config.toml
n_layer = 8
d_model = 96
n_experts = 32
experts_per_token = 1
d_expert = 192
d_shared_expert = 0
activation = "cubed_relu"
moe_layers = [0, 1, 2, 3, 4, 5, 6, 7]
router_score = "sigmoid"
normalize_top_k = false
routed_scale = 1.0
balance_loss = 0.00195
balance_bias = true
router_bias = true
scale_expert_input = true
init_std_router = 0.019
lr_router = 0.00169
vocab_size = 8192
norm = "rmsnorm"
norm_eps = 1e-06
tie_embeddings = true
optimizer = "soap_variant"
lr = 0.00703
beta1 = 0.95
beta2 = 0.99
batch_tokens = [32768, 65536, 131072]
seq_len = 384
train_tokens = 387200000
steps = 5053
dataset = "wikipedia_en"
Below are experts of layer 4 (counted from 0) of a mixture-of-experts language model. Rows are named router (the router's row for the expert), up (a neuron's input weights, with its number), down (a neuron's output weights, with its number) and show model dimensions 0-95. Each number is 500 + 40 x the weight over its row's rms, rounded and kept within 0 to 999. Numbers have three digits each.
After each expert's rows: a language model's description of what the expert responds to. This comes from a sample of Wikipedia text that the model never trained on.

# expert 9
router:514504458424500573562513533473494469532504433415479518521478471455512557562454511430467517507450492406506533495521543478545480556460502523515566471555514439505524547473516543491499481488438457495487480474495583505447459603526495501563499466495537470516518486522446528542393487525535489536
up3:467454453443435464489533487522533509431454447471525510533493497483523584526498559583551491544586446438502522517490507450603517501520552523481426559510523505507473444505478518527528499512492447570497455537444504497451514473536508583543542466481493533587471481560462512446469521501489527480
down3:570529549489522510488472455476471524440571475508545521565510449553465508545477456518512474491491500553488456509488482483514468457475545485568536527491485516514603518448481429498481545511544511485385588470538530471540481472594494419438480535517566497505499562555509541455509503467517531455
up4:488498473538584438516523511460523501435478545460473478472420482539413423517513475519451520496445468488437484583501516547496464555486539423453544501526496493516481525487522479537551508589523532416507524417506506428553479473499536518523497529509434460505493459468484434551454458475504458464
down4:495509525518421543452484511435503478485528555547533486524521528463480480451472599502481442444485490538448456496523575564495495554454516540527496506456481336455524559512524477502540566472520524473430468454516503525494465493540520528446471591484542506512478520465503526450504502445477512484
up5:513501503498456512528490416440502603583531483455423467449543499496528436461556439545525478538564447494518475577570557536510447527501532529481532471451495500496470554513495495542541548464494535536513541491518411547536530446513499549457513485528448518483584518541539507484478442518511468493
down5:480473492528558500482532457477513535518498515439474413477463478504565542543452460487525526474558458554503508552552535540492558452479573539497481468466485509546442482542590425495418492497468481525585484557542476548452537528405503490515505479589467496514539479470495438498534510483511433519
up6:512512468395510445566447506456495518448478508446492487458468477504538514498500491460497474470537575456544515499568445530455493484479489496430593458457427482497590490510494539489532430432540490483497469521434529518499480536490514452511525446442529448516499520480517574430411482519515532551
down6:435522536497519467385538509542531563572506512556503531554522472534540442518483502551506504518497560498477553541425545496574495546485475488502428451472416512452559494468509591464493463438528483485477510496476593494517456496550490463499524495523529480464476507451437531516453461557487456529
up7:449518544515474504489458526450487525456513482489464452463436487473492496539424507512495501510518465410502549424485458377465549527501446512466537463489546436444472474514498456510472445486551451494490468547450460543517499543425498476547393522540560500444533480528466500525417494471511506531
down7:517592518572550496486474549498540512533533544520533492514452462508480505480552519540580427531457413509444488569403558467509482564470403528424474510505424478477489517470496512527444457491557512505460472478519474542455525533483450518502547491514517428485537438508491448506473478540523481527
Table cell spaces. Blank space token opening a table cell or following a colon, usually just before a number, such as | 1124, | 24.

# expert 6
router:464489547515547584525512475487535518507449387439506506512475487433507492466494548523450567471457507526519464461560505555443542453445580496532548518474475490497484515521462466508424464491410437546501514553548575521539549506438489509520520440437521503553491455457489516546503472539466530495
up2:503514452512441490516519470485537535528409440481516536536487502509454576558478518484519567522514487492525523503527465535463522512554465510438485510472535548412474502438533456494451491528478524476482526496539503511545467591489437534513547545460571531479453530575408494472462411533588529472
down2:439537467580464495441524507498493526508458517502508538476591501543439512514518531521520507480493526455578538550510528449519502563496420525525520521550492509552418478500443538496467464526482555508444475440565575495522466450532515502412538407495565460443493506582493516519493505496555521486
up3:447513543523412456446547491425557557463425497475499563496479428510568520514507470495498542476438464503496545487481528454460541455522490520491484497491511417504480503503476511446405477442493548535494444514545555469473626452469492473497521502465509581514476478521513523506497481510495457414
down3:570445508575529543490568522488499498525547527462498582525521425543513476511427533507486450485524442565491482457517592499468579445484493504473534460572508527525483509494500540489471469503475514492485529546458515479541569502520405467485446517503492419497477538595491470567535496493502556439
up4:505520473567474552444462467584477399546494537497519482418508416491595489516507446484513509474555496468442487450545521509477533453507540540453466539429489552507558584534526479448511462474493525461463517518546477522465506491528495460517576477504534484421492513565421511528487506492461479518
down4:497543407540531483480462519475516433506446458574486495512591479542486482476450542488474500471607511518430437493531524518532504478517514454566520509496495478542463547511482506532497516497541483484533468576510521583464535418470454496516476493452420454443475427570476461494484467434540514495
up5:500515518495504563419485501482482457477578409484481538488520477443489521515510448436468466531553472485538555448512511508454446467448530553459489545487522473521487472449523472452561489527523499505499482429419561596497408552510493553496554487552532510518507459493466524506457479495486588576
down5:492553484472480504462439531523450626519466432480522480447529441576465522454593492534422494458495512409526516529418467464519428490495508531508488494490449466507462500485518444510474543478493584506517481480496530480512487470472476508464520398503568509545550474491514475570464489536533513506
up6:510435453469558556525516471473504478509534494498495516543428537472449503466511516465464516565446532490468498522517482441531479432525542542522507436592524476513455490444463421506436516530390492522502480566560438448478471521539512438496509508480525504467537442448444540506435529501415507472
down6:455502505502453495508538480457568493503461483483474464457480466539502547504560515458560547536506591527527493489526430497524491465487436499444559499489527459511515522505567394543535461523487511408526509446433505447501559480539512544547476495451410464492558446467438437479526437473466482503
Commas and conjunctions. Commas, often joined to a bracket or quote, and the word and, especially between place names like Headley, Hampshire.

# expert 24
router:502503496501527502602558480494445485548533495474513507508511551512549547500489516524477463516403537465465486529478441424418513566405495486406545508478510535525507600514444475426452508523501489506509491526514495463499532562490516470507498448412531516509481411467490508547480467548477511557
up0:530539538446524533536493563486516501484472491493502542465508448485569560474459496504470499497478506497473542486558451509521487465511567546557545520546501549444500473453500488486495460593471469459526434491549546534456580573454531476494480465510584517551471420427494482568435563550450468475
down0:534499554430537493483539431503472539510451542572522510486549617493556505472520468537552420487492545528392513475432568442478551519498464446501505461491469444536498542471515499468484470512520457488525520509500527485535499477554551483484468512451412523508491447519454502419489511539434466464
up1:471552463528433517541548538523502555515535449492539531428513538512542506495523526517478533508572524521427549487517469513492540506527501523449464460513574542485487565526484421486494528469527436525543469574540492503518492472455568472430559502439573465461460477618540568483493520518543527505
down1:565529567473480513560533494494493476528439503465575494476422487488576502555464470456520456496501416590545405464512484462482488485515464476512487494518522518485481529535500531500443543605515500533479555454472511485503503436512515456451473541591499452505487551484520461529488408542505531442
up2:444497509519540452524531395439466454525498538490532488496493473469536520403493491471507476507552513507512481498493466465496490545428519426461520513506554431532541601430484461517473441522543574448506499524531467435487547479515539442536498464486454523564521453514499600515554471490510448468
down2:479461520468510442447529425479502436496510566482522476447483525469487449519512427473617495526428553468423457485522534412488479501579433554476503481474518450495478502479560542493520506484479496529518470488525492540502520409532527461476469558513536535531421526557493508495452429505518477449
up3:481464436508507536538528466416528520517510473494511474520503548516479524477415509522579498447527462511455562467566503457550471465477454532506480486586556525525454478564573507508522497496523523478489513514475519477515476601510516568495470503540514445566421528571455451506587454504453504569
down3:547440542533460475545465510542493545459501475577473515473480446467526436508512490565471497459420515573431445551478503468512509530502450546548500504472502499410494520511498508494483475483488545490488494522446429484506467567441499563461509468514438517515501528488480505445588542504425384452
up4:566453478536478500541513570574434535567535470462469510542501491479511510539454465492415483496476492456514535456498497446440522458447474598495478504494534501517469525487443547512506490497528441473507472467466481448450501517364452585527473486431546476532534453484478435466502453460500511500
down4:524476516495432531494498561509559519476517434468494494468468469436453536487464455441585398558525447486470546475476509501549541495524536520530459616542542552497452518483454474533464461560486516538491493444533500472510453485482539526417536472418496529543541465505546524502528434469509540490
American places and abbreviations. Country and place words such as States, American, British, California, plus letters of abbreviations like U.S., IUCN, NXT.

# expert 0
router:502506515516498515594513469402475483578504485504528478483509463498513534541474467530503604528487534405519585462508459403506480540486487515508534474505545511486499572516486502488503447564513447467515452555564474479517482520443468500411559508525494523466512495457502521575480559592474481502
up3:500576447512421536471515525531455488553492524444556508548455424457543533481506513540490520459465530535441534512438503503528484508422427549428501522499487479485460515532485509459484509521542500518582524498529464467416487447485536454534468530523554467471495450500445473605504558529548521576
down3:495503494512470499555501480507502551470500436474406459477490461469543449509542487531472539488562438481491536485504569508493493561562497445416450541496451610542468460498466501463551471499525481483471516417526546527504518435538437562558481547551549471559475493492564465491510448465551534512
up4:488468479490469503482511407529476525497586532533518480480513482486494459444438530473460578445511504507461546471459521525505562475474509499481432506492483601482439517466469473512411405539466482560562535498549453506424460527517582517586500485477544441503494538490548470449519490537509494492
down4:524471523506569528552436507543579543533434527415504466480446442526522490532496459526502570385492444481516524529442514505528504511501552450528497549407475489499548505540481533503525520455442545473499538484405506582487507530517482434527468518478498412492489514467540528455478495453513522494
up5:527503477462565461498539482469520437553458503486471516453473401480526495527507480539591518528495507479508487437519482510401544563485467506516475505507506524513485516566510476475461527531440463488460464512485457510479508510423541445500463542615463565494549520434479529513566419567461442484
down5:500526466519450440481514443506466469467499559517600552483481453501512481465510487460541462551532475428557455472472526522460527504488456447446427440445452605502486498477472449496494503440497453423545483504423524547433475497537468448503458507554463512465523469460464448465501440551502505514
up6:466465499533535500482555516436416430577528550506532565424481465456490527536529480514511523556474511454490501472571491524528471437493501530472469477438573531444550546506568451520474480491480426486451492473555397557513520480500538457479526557413515518515468468487535489468469521455515490458
down6:477463478561484494520497499485409539527539537437530513402571461555485498516534458526526489480512510526475480551466565497570529499452549535463513476501513487593515476430540545538543512581511511482552530448458519499484513460486458520498522452591415501540528489541601502485490512488493440536
up7:485521539474442485567491506483488438485500558430639474541440467495467535481466461468409566493441495489542474443529479509456516505490536539501543440497504486526514561478546500509555468502564504480513543451523461554514525519458433496484499511466420482473467548498487436535434434494484508445
down7:508526464506496528491558536521494496496533469484498526392552486520481533414509474526495415516487443551489512447495549545522569518437446536528527489528569478443496551492481568476464546553462433518486546481435516497492543580584528532502441542520517561521468514541492538538484482425443469503
Sports competition results. Sports results vocabulary and capitalized word starts in tables and medal records, such as Final, runners-up, win, defeat, Men's.

# expert 28
router:443525463432503462516541479437480552525545489531533483465461493486481554425476534509488475549516576504461517523484497520465503518412466502479539603565536486470498484513434502465441455567498428568492468515452578470550522523484556476478473517474598531527523482470478541501488559484418524496
up3:523471510520541461473564403509529551457518526452488478524518467476470436464498484503493496435439571493451484554491512430556523533495472430428519581531458544578486481469521538552512506492520465526499583439476474480512485546462554442459481521478554528573519493451492539538488514497433548549
down3:506496457524520440457537511499555470510457559513510486561512486477454478499500514446528539452473508494495505488522482467513483584439512491477532463535550509444500519513507530524462493419628479504503647501501479537458483554504518500585493496478411481480469523437537437518475455483534580536
up4:516501494498500451521430407527521518560570466515520477466435518511493413483432521495481573566522501489520508560442437470518495552531481447390479475588552464545471487495532504482516486529531467483507534516556476524505559502513501493470564396558518515443511518485501516463515486503487417522
down4:538511501530476502529491509491521532425559499448465542483498558487485466495517442483473474479507525485439431531519425513542476544534438448571502472480431499525506471513521399565464509466514474539504463558456431481559535519544501488454465486579498442559509409554507465497567442465491481556
up5:468453426536556533511573520478451548480540525501494498521442505503445446482456475613477517523509467489518546572487451531504457517505509443488501445513495476543528467501491496522429521562476513532519470565463552501444523488505496485490487490513579484592529546463466501411401430452482539477
down5:582481567533468558539457487469468546503525496479508519504509573458532473472478492534549405511459424516490517513529511553501569516476454513463511498506481517489520471429515549470472505523466535500522598515414530499509478555525461539576472481500479442541502516488554509427385455489548562492
up6:409479509536531462503511446408425531561519481524477465430502488524459522538555550497548474542425473474432508540502463537506499475484500485533472504529503518535457469497525433495554452528528517590555549495518525449561547524462534475488511518514577471453430419563453549463493514488465477494
down6:482529561596461470431523464447419402474463460437564465438531509519477414490515494470516526453526521458484507494474541470466502423493531508487485513524468553550509454480553466534498478459578502551549547445479453416469519457451484564507502490528498514509485474553521486455450485495547502478
up7:410485501469600497524537477469423533566559540552503478555465542430487524538444529525555481504467531488450491595510475512473523497449554495552498533466494483508436435540521474510455455483501489557510480524397486485448561467486497451469494504516551524563499520525479512504421481447460519526
down7:448509438559422497467485410476481526478537548454535481587489516496463537503525485468525445527456449468525505486511470494475503500447477504440477462432511417465499437544467480588519597504506432574519457526506537479468468399560494473495484512490530460500506482545514523488494566533482530548
Capitalized word openings. First pieces of capitalized words and names, often P, Pr, Ph, Par, as in Private, Ph.D., Parlament, Pathfinder.

# expert 17
router:504524455502516563531558565415537498495519482510485529414552578469525481439484500444532541503529500490485535465527460439561489495463521471497544597483507519407476522532473476549533500555444469453557449574507489487518537584516473485456440500464499517478423468476485540536488561476474534525
up2:563475526494518508502461603482510528562511544469477521407518454423478492455472522519494550474485390476509526520512489498462536534464488485432468454482447472469536495472461494548500478503432464510484463496488476453533597588553474580437481483526508452527446526512423496539462512499513455533
down2:532532480551482502462517528523404429513480499477474478524531501489469506508464497435521412516508476515511458453514468540509439469479490529576496453463449504416470503541437580520485471495432528450530533545453492453479586528537559462475552451518470521468570592444521467464472548459486498509
up3:541489519513486499468469540523494508577514501560530565528474455510542430470490506460489453406509458531470457507528566508511418550461495515448505490526458469502458444591433538530500487463511455432531487470538483453496499572482440473558560500463506487470580501499409513542489511579544469518
down3:510509445552433506445509552512475479497500458494542463505548464465456466479556437433520486445563470467447430555476499543566572459528492500575478548525469553513473424476519495462558468550527441524483502516553507507474551480507493494541541425500559494492464466559481450403454504499509524543
up4:521539577417495565510515466490535525433520496482534507469515548513483470425500522446533560508517524488531456493514582485467538530491452479579561423474492546454549506547463489455438515503569544466524424462542532443491556550475495461466476547406424515492477520506493540508490523484503449476
down4:431553535564440488484407511451570521472511447501517523493452470474455506513452498435508486567521477484540497399464487512533487512476491503519511520509563502447478509487580549566492561464498545513515477438509454545478512493523497538473591475525514487518481527461522550507481507596453588433
up5:435480519519508513548458560479464438495527496512587581485483567490541524426476563500526464454520511450545478483511487411453535520544497518513504526511425602509518547484557530523491517512460439531543511486509519480521569486541495437496532480432527565554534471479516517595467480465495484563
down5:493466434463513508495478481482476474467528552496480500524480544473548494534530519635521445531522461556560463518439529522487501513482550476481533446471507455514458493535485520543580520514533517561462504508535497523488461565534465442476394547501564556494514469460490587484561523553451439560
up6:433519433533543468558553532477545493440485480511453488496501580456572470455509447493529502486502503537461524429495490586571527457497530581517558519461490501576515494497459543525531492490486534502521585488493536482553519532499539474456491512396434515452509465566500537556514552554472508536
down6:460453563500468524555492487530459488483500532491484487480521485503435531535448507498540532487447454538549460540561507454531533460528489429441481462543469451505467459426522519471445404501490566491479476520446504485497421529466500388433459471532533453516503445577546548530508516418514498474
Mid-word fragments. Short pieces from inside longer words, after an opening fragment: unp-il-oted, inc-ip-ient, acc-um-ulated, D-ip-tera.

# expert 1
router:470521487449625555478516524497507508557474489442517531515468507462547498542515534539492504537440530533471487489604521478521451518521578489456524473528537490493541494542491450481449458508446431554569488513538501460522510551496553469512492434419520510517518442422494580571453497517455537513
up0:522487513442541494474433460567511584501463511543584501466494565553503413452468468467534473479498488481544528478492566452477432547512478525526542560503497483540532470439535531507513501554478467439501541530472488510546548505414434473504455497484528563556508514452404437521545497489476473457
down0:503478489542526511465456421547478506505515542521557526566466515489494469576545467451559519518458531495465519538436486492521489515515437575529518449514541446553544528450542547460468502451481485506412523396526471448455531462547530459495498476550431533517526515488518434483463469432573465536
up1:477600501499479546571533527491523493494494551472486425566544499452435572566468519480517537423506456572441451476518493537551532458480585490468509514507483497399508509514515457512511487487503512568545530507503530478514487531490518463486461458434562520522457477464469497562465533551460589470
down1:426480563463527442509440576533516487459470440502533525542530520528500445527509456505421437474557501435513499542505481481487472575536523529500533465461478511484580545528481511470486520464555516392489456564397503476512477495512529479499511443515550489541444547538492484440568513494531546460
up2:436481522450488525488515480572507484461510565463461490418470520510535464543465534540511511549458510545416517460461506557506557511492519506452526517496513521465471536507429464536573573499482503448463454548468516458585449550430527495542573455485477506508538445486561479530427552437540504525
down2:425571490530487541574514501465607565460387509472492517526462508493471510532563537540462438476516494506568490544474563526494491470539498551533545469503487512525492566543418486505492567463435495540519596468508529521473495503523514460467500519528521500488519506471515423445550501473477509426
up3:463526522436447516564476495491475511405518461480494537495436509455533474594463508582414521470502483578456517553481483507481527562430469478400523518549508489504488451547574482494519437456485536543449495517500475446511480455542469491458464500468520455545550561547478522505474514541457521513
down3:573530517588480538512528475541557475480499536471497439500539567499508535478486483550475468523479461490459514395521475512489518445498592465473505396519512428536504469557573453566563525452431481547493541512495488512500507455549543530531465542409476494519453538516524488443535507506521521481
up4:428546516458571506518487523545498425516489521457459517458474485487454471498543467498491504437414489487476475467498503456553543575455515496508535507545492468573556533428515502538534521511512437560507515532510480505453511521520519461551455511505459446599587613482452461494444473497490501563
down4:529436488513493546530540492512521498516540598416520482488562525446474500485448535540436450490557457527474519528492496540540509449470490535497478472532518423539570470487537497547617518455439518480406539458434529523485465539551515546484403541507483477510457522459493450491510475465505513516
Opening brackets and quotes. Opening parentheses, quotes and brackets right after a name or term, introducing birth dates, pronunciations or nicknames, e.g. "Urie (born".

# expert 18
router:529498565512552529576495526443495451492462460385518490489508567546549603473463470459453495495444523509508481518574462486543479487445509482528562542530470499422529502510437554546543479534539504487517413540476529501505532525491545479490555525479542547441494433444452491555499488489511538528
up2:484513533458479549575483532538542507477460475469499507455513528527564504483484503566506537491417466452460477531551474545477526512551531527571523473511513654503530500492538548477445452529518480525586471478486474499484516505443508485420493505502558418507531498488517397506536523542538541448
down2:529469544471550522504488497520387523465513494534471557576530461490482482410525514532527488460494573463496523516476548469519477489551481540455497549503410520505380490474497448551504584478510508567531479573465557466479520418472472488485509555540508477531556567471480521489501543526482483473
up3:529535497538493549501526475452498516566432504436524479441482459502554568501450551532487507564460515499514390478548471493488547492467512542558495481466568586470519436464513494495520471566531506469531555418430515457460532458438550531477473538452453515491445510457502430502489507556540503509
down3:563544492488505481531499494518503446379515555545455502562533509510427493494533466487557515471483517510482447438553530490529427409546426480488494512448475521523535481521588517461485496493409552440547510471471464447451529481534556446496530521524567490536460517575480490454493495533481502504
up4:463493398541456550474468493515449486512534498497473492490564545562425532476434512496470517513477540490536492545518488485461491490492496531497621501490413433472512545483516488550534492451498461505486461502447541531533467501438535436448454503487534474457498395449478493528472455557510592542
down4:538477500488531439473527548434500513498554461518494588490505485485501442539533478507529504463531546528497485477564592482478465495498499452529481576561560542436531526376458485499506508496473533573519442489573497491513485536429471548560506493523493466507426506515536473509567527453588523476
up5:511491498471464540541537517504457500455517486524509519448433502543523529441488501442498472580587494495516456578493518500502435469473488400518569511482472549421477483459528477468509517564508552457544450513559587475528573488498485529508540533422457496500548521424512500553461561492491440482
down5:488526543491417476459445535455437484473552460536554476530481535514477490549485518494513470489504513536466501562469559516523533417455472549525531548436496450503514424508497466438554443524503509488566499512509487570439486494542418531570499494535514523447513502510462519467498487477428465632
up6:496500467543506559578491545441473508548493473523514457484463532464485498535467501475476537476463512438485482480505563546449579541470446486523579535503526514508421535483482542492475480516517517509414463532535535486563480541492553442466592564452531561485455567526512531490551549489403502557
down6:584495482462435498521502513495503515494462461563450488550490451532517458471467472511497494481490445481510481564437456472522496483464466491544448462493398616477530505419481397419476454449483514486475458515482477462474557489525512518490581499514448516490465506514439524478476475484405527464
Surname middle pieces. Pieces inside personal names, mostly surnames, after a capital letter, such as Ber(b)ick, Gro(h), Tyl(er), Col(ab)ella.

# expert 22
router:520502542468595581559479546471517474534526509475499532539524510518613584533540499467493581483419533534457503548491458501507515515524489500546505522526526491482509475524407450467491465518415402475500468536540533516531498596503469457462501509481486544559481488465494523509498537531416508495
up2:495434462502587486543452479450523532485550540453408552472472531571475521485477569493536503475511517517377510480487495535507549526539540480496490572509553530461506424580531525530476444525444529450487452556485510539486529495482579485486496534469569498497490469473552519475417512466494473479
down2:520499543457436506500496486512451488510514491511547496480532547473478489510516499462579410500550561471467501409499497440535547509517525473490450507555458438590528523435497516512465472541516530400446458476412426521486479485530529438442509512517469480543494535446568453430476543465529505478
up3:540523507505489504536498549495384536549437440480473423482435446500506442432432531458463495516479529552465484474526483476537463514469510497515454447588471517518480443499471549522483505493555454512480436507478492562521503460505466565477558459489453452608579489488475515522505493461499435492
down3:514539469560395529510469588561485520490484511521505490483515547453381519443478470432555492564463495473510516499452504537535473539554510503471459453546466502475530501492520532505530538570591466481390479542527528533460460487462488506518472540501531561500499571505525453544522527463491488553
up4:487481482477511499484438539478549538512515544449467503487568465521513476537523467527372448525476528526503533566497430520540467549501479531529466580504588457496510546510515472482540577522521545555432520496481469459518442436478503553560570471489449538461457494531500537513505472577496425487
down4:533541572550550423399464531455463512522464523427530501535483498445521484475518553547509497489490458486535498531545473570474506496532439486489507481441609389523487487525530514517546451441538502489500510502474447435502523490462439511480497525591528475473534517566475513526496478486466545435
up5:498476526527503430516474487497592561455494570537504567435451501545535457480526550432497456476533540492491529504501490504482419502474476491464513466504443512566479510526511459497480532508509475413517435500495551488487523512435569452512542453550564470514449437448478570517577439570503524458
down5:529442486546485503501437538556526424480558465447513517535430568495482486524544477494530488492545475532481530493470413473545563494533447499570511587456551523563483423608489426504546516452570435500515487497508480508527458485479453474471500546500506527531475509570550528521548492481512497469
up6:493476554500529529466486539500515555493433480546520458465520502560515484423479513486444474498519536470489513510523474562554514530468481539520350492577557468514545520530471506524519534525542528512558528559479478462472543507522485553484528530478425534397439509518506513515511460546436405466
down6:560496527488410509494476470536497518466543577565508505577536442441520515520500465476499502514491516510561460552468470551544525436491513587462524438528449445451493443472501550570473518503555497494545509462389461499450533479488506454528503537499511542551504544516488565553521518496445529428
Romance word endings. Vowel-ending suffix pieces closing Spanish, Portuguese, Italian and French names and words, such as América, Instituto, Patricia.

# expert 15
router:520534465503543517546467547481526495547496450457529526504466494467553507518447469514522496522489498482492560529572516509485443569536496470451525496478530473515476508457496520489474447510424432511535457572581560484459555615539537474446528421422481536490489432508440524529468491604503490502
up4:447572491573509526529492526453489508436440475518516521554507490494494483581506437508423445494453500446603522466496439515446499542480498476507486473541455494553481394491454471497490477520505453584456433524455479520543538440483514546498555564537507500538519432475526573480516488508510531481
down4:476465460409521524480506501547483537480506507453497601583470570551497513514489539522474444490398507438544434498557497458556511535541520514514578467498458523491535475490568473496503578451490498444475506451489488471575516501525536537486526542441501445495472557498557478441491488478464453448
up5:472474499508492526542461432513497605436471502547466549471508433461520515541497472492499448454528464500490456547509497441511489495533513473537461473581488542523438481456467478462454452479448524413502547474405511489528562530451478536487440414463534470514464485501452579516460432536491466531
down5:480497450524504539487567569491510403554538536484572448570502470463587491488433508520521537457519483553512476498498545564467401543515523484492526512420529437518513455460514507587577516480461447509470497521447552546434524467554488576504515528473539511496507478513478489518549501524518532498
up6:536519524504480516462533475479475485471507548522514528436490456645459485567517494483439512472510528505553525495511524526522501468461519572521620523523515456551468465419461471441473518508524541476475543485506478475479469573516549454566530468474510401498444472521552496512446459537552484476
down6:551512445460513567430448482548491476490511528532547499555489507539472508491519507548481533422459466422553506514474511555478516475471568573578455587522476468544482501439550515494509495482501513433433430504511588547503472484533537497506515508539532437474474510511615504516458504546465508469
up7:534523498452455551481474506488562502506483475569480478520468490533531430495630476501459427496485548531515516454562468482455439476505486480474436442549538501524545408478450547490474511563495557518527489489481499557473575509507483529449526473553496481455527510586504492512467558502444465581
down7:469476515490424473466525542494505455480516516413524502540580425527424471532547500532485484505546506533491467408471517581513463548568526457454523462473469514534485458542561487504533503592506514523518527484464482486516488422520511576437475497426428533569532492533470472455504461460511483542
up8:460481520481520482559485461513464509456493525482499469447538474557507520398478492503612496534524439549539496577493394490499479456467487599504449482506526487510503451494521476500472546505472478538536456443414515512504405567452547484454520504486457530520501522457536535539581474490520529524
down8:449467479517495493506453530518496435462473464422478441475518454466540504469550503505520513546522435443489486437455516503514576383564508477482451536439529471524472479498453543487556553565493497534512448434426448524545451556485483540480512502533480513455481515485517528520608501437487539526
Table row endings. Pipe-plus-newline row endings, leading pipes, separator rows and other line breaks in Wikipedia tables, infoboxes and lists.

# expert 11
router:492500557472478507494537460503489440441505483542501513437494521450544509454458485448489513574509529486491576481511510464512505533468521473492508573495571492462491562456517441439499463564442482601535459564545483451504525529501540481562467495412485548535536490500472619562462523478462454515
up1:545554469531410511507455480448505459540454475486500508510503526540496508509535433497487537498496464554572520506371456530490503471442477444534537456549587483514462530502540539453511487526510463557538488500503533493398587460478588469547516523516535491532533451528520463470428509485494486537
down1:494475531498486519418500483478501431508515479508510492476521495577512432523509437527461571464496507532435518593453512545456472526463451491463501418443572568582464544494479553547521519454526481456550514495557464503463531442473538450525429461553475491512442476451543549503470446541510518502
up2:517518463517547503494523433493571524461504531501500494459469523531585540464498501467480507454525539559541504415484455459575555498560497489555449513524479483431468543512412553458495480506512519478571460492516521427468448483500587490517525527426549507542487488458398528542517491415485499497
down2:575523484485454540395518466464513551486439553529554458509513506500539543420518505502481547508486538526555412494533529478535561477575506601533487459506445514518557460482488525462572469513485520518462527479488493483455522526530508484503515544510564434543481478555469560502496569442507581506
up3:535485540498449476560555499500506470491470481460462505482502501471482513533569467512516477497587450547513511544505549502522533430470545476549512532482526510624502487520480518437530470554529497570493554499566443484599529554498561439478500500544447535525528478505482527505560584560466476575
down3:495433490504458469554433484498506503491508454542485543512456514461584516452529559558510463476571454505498436490488565484521515391528495482502517571535495464574488413444526517509498544510491556486472523424430441464541435541505502509479530475465482447553515429544560488470487482513482453500
up4:518508539494486435481487425529524570468454459601541474466445460485512500502534514447437582487505504484529498444465471476491487445451528463489522547468507438466575462581460548461481501425531472455503489522416533565447486509507475429526571478453515557476536502511440481529459510504482537507
down4:485526476522466447495451509522483537455486512527544453446518495435535499480473531531522491535582530501566489499505531510496462495491530510470466422516514511492479474547450489512535522471515486357458474559446518414419404515439538575450525586486501451502462505488523495567555506488478487536
up5:558548443483545530494537453525532512471357488500527506486437510423466543468561522432477489520519523575474524550494504532492547511550433486439565561466489481492540560496506499541468447469472520449440481477536493522529525533452509534469519459544539491495466527567578524516443535521453478490
down5:562579523547556472468496481495505446535493497470560503536480518478489477490483486581498466492510458513496515558438506505479505516506443402400554541499394485479501551472494454477478525423509522500477517506572472471486581566492465566492481438549484511541495531483461453510592530486550473532
Word-initial prefix pieces. First word pieces of longer words, often Latin prefixes like ex, un, re, con, comp, im, after articles or not.

# expert 26
router:546502509437524515563535516479490538500476463494449521537478518473515528525469517530504502472508494450437529476492497497478533461466521526516449522545461474446565474534450468492485528563455488505589476592470501468465536493543525419520445389521527577546482496501457507542450597572507418448
up0:505494527493497522557454507545532447438499555498447492515524457505407501431487516509556477518498613489543486503538482506550424496503568477434563501510471482601437525513532516413507476480465458465517498478455456515518542423472469532542502465529510577598499458529456534515512500519497517516
down0:547484575496418478468496521490471400473518444516480504511520515498444448506468571535480516495493476459573508559506541497539476395522462494476494473498590456558533501477558465535533516512554483471499460514445481452474490492599455551506492476531438520495444438463455471481473586517519467527
up1:510472522451455523471489507464532507565429464502559532500487430511521519542498446457500437523529485485472537452444470515522462448485479446488543493450539514379584521521505508515398559454429390515489460514490509513476551497495465503501554436530483485531514533517483545525551547536463488554
down1:511499600500495462487361513536566443494471502484441501516430487486439447511583540528532499483518514436540476515488455566478549480481431477461492489475515455474481595526465555519487499490552481493556453480462471521480463567518564480439522507490462496552481541497493493421515460480510510539
up2:436508539508495489513570458512489529460514515516518449500504452475472526469512530517434501473541491482410527505475513446429513459530554449489471559529571424513517473500469470410536553516467532482507527456491505528527526466484539497566555413460588514420583508495537504494505463567584518497
down2:561521445559481465536509509536460512445479513459533558470554505466517488505505466460556498510539498403505493482540528403443425513587504524496524462526427469478551479493481506439495488523541573483434439501480506548522572393493453427471497500514502473494546481541481504485467431492544496473
up3:520485531505557544538577510516499540534449440519561503496491441496536484474460475474469493525505470528498547442478515466546488528526456556486412591458461495426572448503519394541473482540464500542522507546555484548509516468508512542556465503519546559481538508542501414501407508442501479526
down3:494451509488441449546513495578480456517438424495537512528474514489529541528523518540463499594551451499451488482416495483515554550510443522506427470480532449495506448558497482514480527431426541500488529536430595519451439455502504466479534508482548473499506495561477553522505467539567568491
up4:419428526481391454537502520476506487521488525497468532470477506539514495528518468569418493454535505453524473546459455485470492514496487563508555458548511442465510486549461521479474502464503450494512528569513490537494478540516502535476560523469562488495433556595498570533396513515585461529
down4:480486490449523476485562504516420492522552449526537418516471521582586491569536486495492504496485506446500463523509489495447502471530547533444567477480483472433482465514488514478549461447568516503462512465420548483456542509435488487429430485541484478528486560501513594488453436487531493422
Past verb endings. Past-tense and participle verbs or their endings in biographical narration, such as culminated, died, born, received, Recorded.